Below are experts of layer 4 (counted from 0) of a mixture-of-experts language model. Rows are named router (the router's row for the expert) and show model dimensions 0-191. Each number is 128 + 24 x the weight over its row's rms, rounded and kept within 0 to 255.
Before each expert's rows: "gets" lists some tokens that make up at least twice as much of what it gets as of all text. This comes from a sample of Wikipedia text that the model never trained on. Tokens count by the router's weight.

# expert 72
gets: " and", "t", "st", " to", " for", "est"
router [ 84 115 143 110 146 115 153  83 155 103 104 192 157 142 123 136 118 123 121 135 112 170 133  79 116  77 127  98 138 146  94 124 121 148 148 118 119 100 124  86 142 131 115 101 186 109 138 131 137  60 135 119 127 134 150  83 121 127 126 153 106 153 153 128 163  88 160 114 131 159 123 137  97 114 118 152 138 125 106 114 161 155 136 168 125 108 122  96 119 180 106 123 116 102 114 129 173 140 139 112 119 131 147 114 114 115 116 129 112 140 102  93 113 101 144 114 144 127 139 152 132 158 119 105 104 121 114 121 111 113 124 111 151 152 114 140 127 176 150 139 171 125 106 188 142 127 110 149 128 135 154 124  99 176 102  68 112 108 116 125 145 116  96 108 144 102 138 134 105 133 121  81 123 121  96 123 139 163  95  76 113 146 144 119 149 177 145 145 100 165 121  81]

# expert 68
gets: "w", "k", "h", "ch", "d", "f"
router [103  99 194 151  85 129 131 141 112 104 126 126  94 156  87 132 101 114  80 121 115 142 147 114 122 123  98 155 137 149 114 109 143 149 130 164  85 141 138 150 127  84 151 136 138 131 136 144 134 158 138 165 107 172  85 121 117 143 158 127 116  87  96 153 122  97 125 115 126 160 113 104 144 141 130 121  93 135 140 115 138 146 133 174 124 138 128 142 129 234 144 147 131 122 177 130 140 136  77 110 130 142 120 126 154 136 109  88 131 153  86 152 135 114 130 162 160 149 143 110 124 126  98 143 107 129  95 146 132 113  82 128 147 166 109 122 128 142 157 146 184 130 114 148 163 138 151 153 142 124 136 143 112 125 141  97 125 154 102 109 157 118  51 100 111 129 171 159 125 117 107 143 109 113 175 157 140 126 135 142 123 130 119 148 102 136 124 153 120 135 112 103]

# expert 55
gets: "\n", " (", "==", " ==", "===", "g"
router [161 129 139 147 159  98 135 126 152 157 117 144 110 121 157 154 111 171 140  96 115  90 164 131 144 109 169 150 168 107 142 147 131 167 112 118  82 118 111 130 103 120  88 150 129 122 157 135  82 132 127  87 124 127 116 124 160 121 154 100 155 128 159 146 134 158 102 137 121  95 169 129 128 144 143 141 150  97  94 135 108 121  88 143  92 147 140 155 110 102 120 126 149 130 118  84 128 121 134  84 153 108 134 109 170  98 114 163 121  92  97 107 140 153 113 147  90 142 144 163 138  96 103  90 122 179 105 176 166 158 143 153 163 120 151 163 163 163  80 155 122 125 153 131 146 129 102 103 170 119 154 139 153 124 150 108  93 137 173 144 161 115 141 155  83 127  96 103 145  98 139 123 140 142 138 105 106 128 135 156 142  95 124 152 143 121 106 142 117 135  97 108]

# expert 48
gets: "s", "\n", " The", " He", " the", "%"
router [106 112 135 137  97 133 186  98 104 114  96 124 118 186 125 171  80 143 113 148 110 128 129  88 104  90 124 131 106 144 136 103 105 151 123 115 158 110  98 133 155  84 122 116 147 109 147 146 142  84 141 169 130 141 108 112 131 134 131 125 127 110 142  98 120  90 156  92 123 132  82 148 135  93  99 168  78 112 110 107 137 101 138 152 125 107 128  68 128 191 125 130 119 144 151 153 156 136 149 130 126 147  99 141  94 122 113 136 125 146 127 128 124  81 135  85  87 120  95 103 124 115 124 131 115 130 115 157 115 133 118 115 149 109 128 131 130 119 167 111 143  75 126 154 150 165 134 130 131 135 122  98 126 172 126 101 101 153 130 135  98 132 130 101 112  88 157 117 111 171 152  81 158 100 122 158 122  80 106 118 134 126 126 170 111 138 127 168 147 162 132 183]

# expert 0
gets: "us", "ur", "u", "ro", ")", " as"
router [129 171 152 111 163 141 158 194 151 143 111 111 117 137 166 160 164 151  92  86 108 106 160 111 119 127 156 103 132 138 116 138 139 150 139 114 108  90  98 123 116 132 119 131 142 134 166  99 147 129 112 113 131  84  90 158  91 176 129 118 114 122 163 174 115 137 147 143 101 126 119 148 124  76 167 149 136 107 120 132 107 157 123 133 116 130  98 148 105 121 156 127 106  92  89 132 132 108 138 110 157 148 163  94 143 111 136 136 128 144 121 118 188 129 112 160 139 121 135 108 150 115 133 150  68 128 112 127 112 112 120 117 147 155 142 123 151 139 110 177 105 162 148 101 137 167 163 124 111 136 146 139 145  94 115  96 118 163  85 157 166 148 126 124 130 170 120 148 149 111  93 163 109 147 118 109 170 127 160 121 122 154 148 119 151 110  90 186 128  88 128 122]

# expert 24
gets: " and", " |", "'", " in", " of", "er"
router [110 133 182 100 120 141  85 172 130 177 151 126 109  97 144 146 110 160  83 153 150 180 130 100  83 136 129 149 141 111 127 152 112 111 117 152 123 116 143 143 111 135 107  87 138 116 121 131 138  88 139 142  91 190 126  67 119 134 160 120 112 103 132 125  97 181 107 135 107 177 143 118 112 146 153 144 158 132 115 141 130 136 120 103 155 142 121 106 144 155 103 125 144  84 129 129 131 100 159 166 188 110 124 156 120 131 129 166 152 118 111 125 152 118 144 166 145 131 133 147 170 167 143  96 166 150 133 139 133 135 126  96 106 151 132 110 122 153 165 106 126 111 121 132 137  97 101 161 139 136 136 175 120 115 166 163 124 123  90 117 131 126 154 132 124 151 111 147 134 134 106 132 104 115  94  90 150 143  74 106 100 132 130 175 163 142  97 109 119 148 130  95]

# expert 10
gets: "s", "es", "ers", "ies", "re", "les"
router [144 121 165 149  83 133 144 138 127 150 139 161 141 114  87 136  82 159 130 144 125 159 131 127 166 109 131 117 108 116 111 126 112 136 127 103  91 134 129 102 125 143 174  97 150 154 160 151 145 111 131 149 105 167 118  86 124 151 131 154  99 146  59 104 135 123 160 120  89 147  79 115 113 128 149 122  80 142 120 135 101 128 152 148 176 157  89 151 134 159 126 125 134 123 107 155 158 137 127 104 100  89 143 161 105 166 148  95 142 132 108 126 176  97 108 134 131 115 133 110 165 108 133 133 121 164 130  79 119 132 141 152 107 119 140 135 104 139 140 130 183 115 154 110 177  96 156 140  90 144 111 165 129 143 111 142 101 118 107 160  98 159  90 129  97 169 116 152  97 163 126 114 140  55 101 123 134 117 134 135 114 120 133 142 136 145 120 154 122 147 162 118]

# expert 77
gets: " |", "ed", ";", " by", "re", "il"
router [124  79 140 119 154 109 147 146 154 125 104 132  70 151 129 126 138 141 140 115 108 100 128  86  94 132 174 119 106 117 138 147  79 141 122 101 126 138 149 143  87 122  91 134 121 133 155 125 120 167 164 117 137 113  76 118 121 134 110 140 149  69 158 120 139 142 145  63 101  83 117 152 118 113 143 136 123  87 102  97 115 161 112 138  91 132 141 152 116 160 110 129 130 115 114 128 157 123  91  99 102 140 141 107 196 109 128 181 153 103 156 119 109 117 124 117 154 120 116 158 158 137  84 112 131 167 146 125 153 154 126 113 120 134 122 139 158 115 103 164 116 129 137  99 121 184 152 101 170 138 130  98 114 149 160 134 111 170 119  91 179 117 158  80  84 141  96 149 105 119 123 122  97 143 122 126  91 141 117 118 133 129 132 136 106 131 124  97 153 140 134 124]

# expert 65
gets: " The", " In", " He", "The", " It", "In"
router [105 128 143 115 125 142 183  79 130  84  92 153 150 169 147 134 123 112  97 150 156 157 137  76 102 101 128 146 120 149 134  91 119 144 117  89 117 116 116 122 157 112 159 134 129 120 115 143 155 129 145 170 146  84 112 102 139 114 132 150 153 133 108 115 165  73 162 121 185  94 123 139  93 118 136 141  95 129 143 112 119 114 172 167 117 125 110  61 119 168 126 120 109 133 153 142 161 154 115 102 110 158 115 112 106 125 100 150 120 136 138 127 140  97 123 115 130 167 120 133 128 116 135 128 109 125 141 115 125 102 134 103 175  75 132 165 110 131 177 115 161 110 119 137 141 147 142 141 162 117 143  81 131 158 114  95 112 149 139 145 138 127 111  88 141  92 137 107 122 120 151 100 153 129  84 131 119 101  79 125 118 113  86 174 107 127 152 181 145 142 121 143]

# expert 64
gets: "'", "er", "x", "e", "la", "ell"
router [139 151 160 100  92 135  72 137 119 129 139 134 110 128 129 165 124 140  94 139 166 169 118 141 142 108 133 129 136 174  91 171 134 168 157 152 140 100 138 127 129 140 129  85 146 149 159 162 118 137 131 111  66 176 124 126 137 123 143 126  93 120 116 112  72 142 130 128 108 151 147 111 120 174 116 165 179 141 156 116 181 110 100 115 178 109 155 100 119 138 160 175 138 161 117 154 129 137 124 136 141 120 136 135 189 140 172 137 148 136  92 146 137 101 124 151 141 137 124 152 134 130 130 131 146 115 146 127 139  83 142 130  92 144 106 127 101 151 153  81 116 131  90 181 111  99 131 140  95 130 148 145 105 133 151 138 149 108 122 148  88 118 106 156 126 155 111 146 173  85 108 132 134 111 128 139 109 126 154  91 143 134 103 156 141 143 126 100 105 115 173 114]

# expert 14
gets: "n", "al", "er", " in", "r", " and"
router [149 145 175 133 109 162  96  66  94 143 192 111 157 113 117 132 130 122 131 113 116 100 158 150 133  99 107 129 154 142 164 111 124 151 141 138 114 113  62 115 148 161 121 130 146  99 120 176 124 148 136 145  84 156 112  67 115 147 155 106 145 114 108 153 182 113  95 120 127 145 146 124 147 119 107 112 173 122 142 136  94 174 172 153 145 121 148 130 138 165 144 147  82  97 106 127 148 101 140 123 138 111 120 122 106 118  91 104 107 125 134 121 153 132 145 133 162 135 158 101 131 126 113 127 102 143 126 107 136 110 144 166 135 123 138 132 133 132 124 138 133 176  97 147 130  82  86 106 124 144 103 142 112 162 149 112 186 130 133 107 122 159  66 109 134 145 127 105 114 117 166 119 122 105 118 102 115  93 137 116 109 144  82 163 138 140 142 158 117 115 145  91]

# expert 69
gets: "\n", "a", "es", "in", "e", "o"
router [155 148 118 143 141 110 113 131 137 156  81  93 114 122 129 182 132 172 153 110  96 110 141 152 158 126 162 127 143 128 156 150 115 146 101 142 130  89  79 129 146 149  90 142  99 114 127 182  83 139 147  94 100 161 128 161 132 151 151 138 138  92 153 121 148 146 106 113  96 121 139 124 129 101 105 155 152 104 113 132 148 127 105 134 111 139 154 144  90 103 121 100 165 148 110 138 147 148 182 122 140  95  99 133 122  83 125 153 124 144 117 162 124 122 167  95 105 100 104 144 130 103 107  87 106 165 169 143 126 133 165 166 120 112 126 167 138 109 113 119 151 111 153 133 125 108 128  91 152 147 146 172 179 144 163 121 109 138 143 124  91 117 137 159  96 150  77  95 125 136 135 103 133  92 164 101 107 125 108 145 166 116 113 176 113 154 125 114 117 135 103 106]

# expert 11
gets: "ed", "er", "n", "en", "y", "d"
router [131  82 125 124 129 130  83 137  85  88 131 134  97 123 110 146 101  99 151  84 150 125 146 121 109 131 116  88 119 198  95 128 118 140 145 109  88 155 152 121 119 120 141 100 129 127 111 102 154  74 113 123  74 152 179 137 130 121 131 141 137 151 140 109  81 165 172 165 109 163 143 127 120 126 118 133 110 147 144 143 146 136 114 118 179 122 140 107 114 134 130 104 109 106 156 164 137 120 107 172 132 138 154 135 115 143 142  95 186 152 119 171 162 144  93 143 146 122 136 153 107  99 101 155 141 118  85 149  92 145  61 133 127 137 120 114 127 123 146 100 175 109 152 116 110 132 111 139 121 137 129 169 129 146 101 118 133  96  82 122 130  96  96 148 149 113 146 164 158 119 128 129 113  98  95 160 135 113 107  96  90 130 135 155 146 129 136 115 125 151 156 100]

# expert 71
gets: " ", "and", "le", "on", "t", "u"
router [105 113 106 104 147 125 154 136 155 109  85 139  92 190 167 129 110 156 128 111 139 115 130  74 150 139 167 115 105 124 101 137 107 153 112 148 142 109 145 144  81 123  96 127 115 113 137 147 143  85 161 109  73  96 111 133 128 136 134 151 148 133 114 137 137 151 152 139 124  87 147 117  86 151 110 140  92 100  98 134 121 129 133 164 110 120 147 119 114 144 128 137 133 118 166 138 141 151 114  82 112 110 177 123 162 143 108 156 127 117 126  99  85  94 119 153 135 129 129 135 112 103 127  93 106 179 144 153 173 121  90 152 132 159 108 147 158 103  98 149 120  98 126 103 143 134 138  87 166 100 149 115 130 150 171 117 103 132 174 152 179 101 103 110 110 117  88 146 154 116  87 120 133 111 118 151 141 133 107  98 166 128 127 163  90 135 110  78 118 131 150 122]

# expert 17
gets: " |", " the", " in", " a", " to", " be"
router [170 110 101 150 137 118 135 136 166 132 159 134 149 115 126 104 136 148 112 129 133 134  80 157 171 169 125 134 127 145 167 138 108 109 116 162 153 165 143 173 109 140 127 163 122 117  89 122 110 183 110 144 169 116 117 164 138 133 124 121 108 135 139 120 102  89 104 134 163 123 100 140 129 164 117 106 148 100 102  94 114 121 141 142 113 135 106 168 144 115 137 145  70 139 113 107  79 102 142 142 139 139  84 165 124 159 101 140 113 116 168 104 130 186 166 136 131 150 135  70 129 150 178 131 144 154  80 139  70 124 141  99 137 107 154 124 113 139  93 119 169 155 130  85 118  82 136 131 115 115 134 116 103  67 111 138 115 132 134  92 153 143 130 121 133 107 140 132 109  95 139 134  98 128 142 138 167 149 166 137 150 133 108 134 123 119 156 166 124 118 124 141]

# expert 78
gets: " ", " re", " p", " f", " con", " pro"
router [135 132 125 144 109 192 110 111 133 128 172 118 123 133 107 135 161  71  91 150 115 138 126 118 122 159 110 145 102 169 154 114 117 144 125 162 150 121  97 111 147 154 160 179 118 161  78 141 118 150 121 186 168 102 142 105 113 160 105  98 127 110  86 145 106 134 119 148 164 105 115 124 172 142 131  90 140 157 113 160 106 100 146 146 116 103 145 166 165 170 166 142 107  94 125 114 132 110 141 114 122 155 112 160 113 138 135 125 131 116 149 127 136 128 119 133 115 137  89 123 164 114 144  98 156 137 156 122 121 108 150 151 139 142 147 140  96 139 129  91 131  88 139 113 161 115 150 136 149  96 107 115 174 117 118 106 190 149 151 145  68 175  85 134 149 152 114  98 133 118 150 118 142 155  80  95 156 116 117 109 138 150 126 123 125 122 138 135 101 100 113 117]